config.toml
n_experts = 40
activation = "swiglu"
router_score = "sigmoid"
lr_router = 0.00187
vocab_size = 16384
norm_eps = 1e-05
attn_scale = 0.177
optimizer = "soap_variant"
lr = 0.00607
beta1 = 0.95
batch_tokens = 32768
Below are experts of layer 2 (counted from 0) of a mixture-of-experts language model. Rows are named router (the router's row for the expert), gate (a neuron's input weights, with its number), up (a neuron's input weights, with its number), down (a neuron's output weights, with its number) and show model dimensions 120-159. Each number is 128 + 32 x the weight over its row's rms, rounded and kept within 0 to 255. Numbers have three digits each.
After each expert's rows: "gets" lists some tokens that make up at least twice as much of what it gets as of all text. This comes from a sample of Wikipedia text that the model never trained on. Tokens count by the router's weight.

# expert 33
router:174176122154119159106101094153153161133113098174076114122117115055164124152097069122098190115170062081105152137154116098
gate0:158166149112147151120129134131095113157120091146102061145121104058142119148132108102169128163125121174129151121149234068
up0:161149183147102147137144145155121089151124111114119056142182054131145124147158100096133149086098108178092088160136199129
down0:154184127074156030108138124128202125147088148037132077182129113150156151100112069107062149115106111150135130091184188151
gets: "in ", "on ", "at ", "In ", ", ", "during "

# expert 26
router:162106096165157093124087155101150125157081101125082102107112107061105072137124152132114180111177086103123159167130161123
gate0:151115135107084014158107143116158167102139107128151152138158087133108181128167105128112129096142180126114155166168149127
up0:082180142129158164107132176058124020103097146136119155135117127149150065136096164126103118137178072127079137125110143150
down0:111160134109119146103096117101154088126077164130097148102175106140188099193121145138109110157108118113061145153188093125
gets: "and ", "to ", "or ", "but ", "with ", "from "

# expert 4
router:161127101149113145150085114128204161094096153133122146109076130129100126146097156127127155152117095078119117110151147092
gate0:124080095166107125116162127120112163118134098105076104120134103034106081182109102129178114051145114083169178149088153084
up0:091133129145140188090129135143138172099117156101138095123113157080101106145106161096096091191149133083149126098120172110
down0:132110148176121123123121073141148125196143137117141200113192180114110099128109088126098099100170053140147179120100130160
gets: "t", "in", "i", "k", "n", "m"

# expert 2
router:152162137168156102111094140123112135154149152160122084121144086121136099174112118140089144107142118119147142153109101064
gate0:099088132091058223170139100101151140130116156106119191152146147113114146117107117138091066160071108084097111167103134142
up0:091134084126108114153156182119199107086137148076083135160133161136135163130124198173080090138170077163137093125108171128
down0:080168092175155148143122138099094135098165093108073138093091188104141142148161128083132106110148068115109149121165115139
gets: "the ", "The ", "a ", "s ", "his ", "/"

# expert 31
router:160158104123149141095143105152168135136169122160056143100101099052099112177115144140116155124184107099105122157116138098
gate0:178145054156139104120109162152171146194101173157096164158101174142120147098169138133099162076144094127100084092086202128
up0:169162079151081072166124118102109086195103095124107088126126095085135117077181170147116111156173126134086148114127144134
down0:144125128124095131128147086119085129180103108119135173160070170164121091101110142065171121097147050110109115117186179098
gets: "the ", "of ", "other ", "such ", "able ", "early "

# expert 21
router:093151124175189132068106121124118171155109073166105144107108120090126134225098139130066156107106147085115077086123087119
gate0:163129106057162106120133176153134076158122093188155171173109135075126155110174108135106123182139126129127085197163119066
up0:115150181150101122115083106145143180076118115070113073102144109152117119145116188165160140107128108137159128013114130153
down0:136048078127125136125093082081149113170137105146175163116181126110164177108075176135069084125121062138111098172123124162
gets: ", ", ") ", "\" ", "), ", "; ", ")"

# expert 0
router:119099120135164138131148061127160154198133084095172089185062107101124092167122051166102126114145123088127125165140151039
gate0:200135136141112121134098155139167116120172134087137119155129097072133153086195084203118128138072132122156118132170104121
up0:172106116122110123136119125171175090070176118106104101158117058096122147091196076153085121169068143132135138119167113107
down0:117193055152095175074093132142055126124117112216057106071043116174123112071151113106071074149112079115156110078139130148
gets: "a ", "an ", "United ", "New ", "American ", "A "

# expert 7
router:146133099164091146180144113103134159115125075070171114128103129091145151143093090128082183140145133138049182118111119104
gate0:151139152140115137151092123143129066136109080153175098146081135129120166138180108118156147158148097099120124151072125102
up0:135107134124059107141064147180079146117112078161151100143143081140125162140160120134124152179174140105170123130089102100
down0:115174154162056135159131181135124157093115165095120125134121184092171156158151192140162226111145135128140148111101131086
gets: "(", "; ", ", ", " ", "October ", "March "

# expert 15
router:129145138151184105147118164129141168125082148093115130110089069081112078160123091114158179171151123130110149165134124131
gate0:077121131154155148079190110116183146121133147172141117121092112173126118086105179147107112140180118108103125118145159095
up0:142146093160102129154112155056159136158193109089171134091127134064127144139093147147152139197139075113131080097164093128
down0:050136133166126123162144194147120110084090149140123143163168140125096154083112154149141147179156167120085160119132149074
gets: " ", "0 ", "1 ", "2 ", "3 ", "5 "

# expert 32
router:150161139171118120094142052092145136114109076152076111111128089063091126145059069115115229108104107157108126171125129103
gate0:129115121121081095149193123164118130102074106139127158128149141106099086118076103090126134110162125166131118081124116107
up0:096169189164171130156093114075130114163090068131094105106169127139141129148109171158118119069134162190170091141004114152
down0:140067090101111147118163080101148096149148161057125139103101119102117144141102101104136062162126155133053139116144067155
gets: "of ", "in ", "for ", "on ", "from ", "at "

# expert 35
router:122135072188148160177111118111185150101140114082124117077147115088139094163160117115114167106148123094107139149149081121
gate0:163119194136186095136089098088111150085067167140098106073111072144123129125088092161108164143115154121126131136077141162
up0:168162186087128136141100126079210138121158140140146147174168160108087119082120166120070169146135122162152137147159104054
down0:126148206109093111175108142140157090167129090145098099154122152177114133066138143167164110139159128203176126156107123102
gets: "(", "– ", "s ", ") ", ": ", "\" "

# expert 16
router:147143074119160096129060108084140140140090167126111132102129117083109156137137089108160132117200119122073140114141124120
gate0:145083144164104091140125096134129074142138144128101160118140121116081163120137096092157134102101140158086126135119127135
up0:112126129096132127101103122105160205135124134159137146155133198130112127114134161124157128121137096054168147116110175107
down0:103127133151144134109108151158113089115113154053178115137144140102116139137189118136104140179098111166096164141142151127
gets: "-", "–", "th ", "first ", "one ", "second "

# expert 18
router:092126077167144166178103117113144193151136131130152136128138118104140081186141136130105127073142112106153174126181119091
gate0:144114103152127086153132107118156156118132104074138165088199127096121146164052163185164127097066153136064132158165122100
up0:149112100178121103179097105117125141110140125100124167121177107104110113147058088200160160115110119124084148151128120113
down0:129173179094111103150128108115122180149140137126137142086185140080134137067125133138143155054146153153149130094161142126
gets: "U", "O", "I", "E", "M", "D"

# expert 8
router:106114074137149148205107151108142135166146129101158125109136064091090118179065144095154156111142114092061152167154080144
gate0:051116152092080095136135117126172079142163115123120168111080128099200167194119152145100116131106139143069132131123103101
up0:159133098086109051194172115153171089107156146157101164179104104127098144141093106157128141120107171188108117169111153080
down0:097136131095183129078150115135174130164190127099165108129112095135087183099165100128125124101143115072220098116092146140
gets: "that ", "which ", "es ", "ation ", "time ", "ers "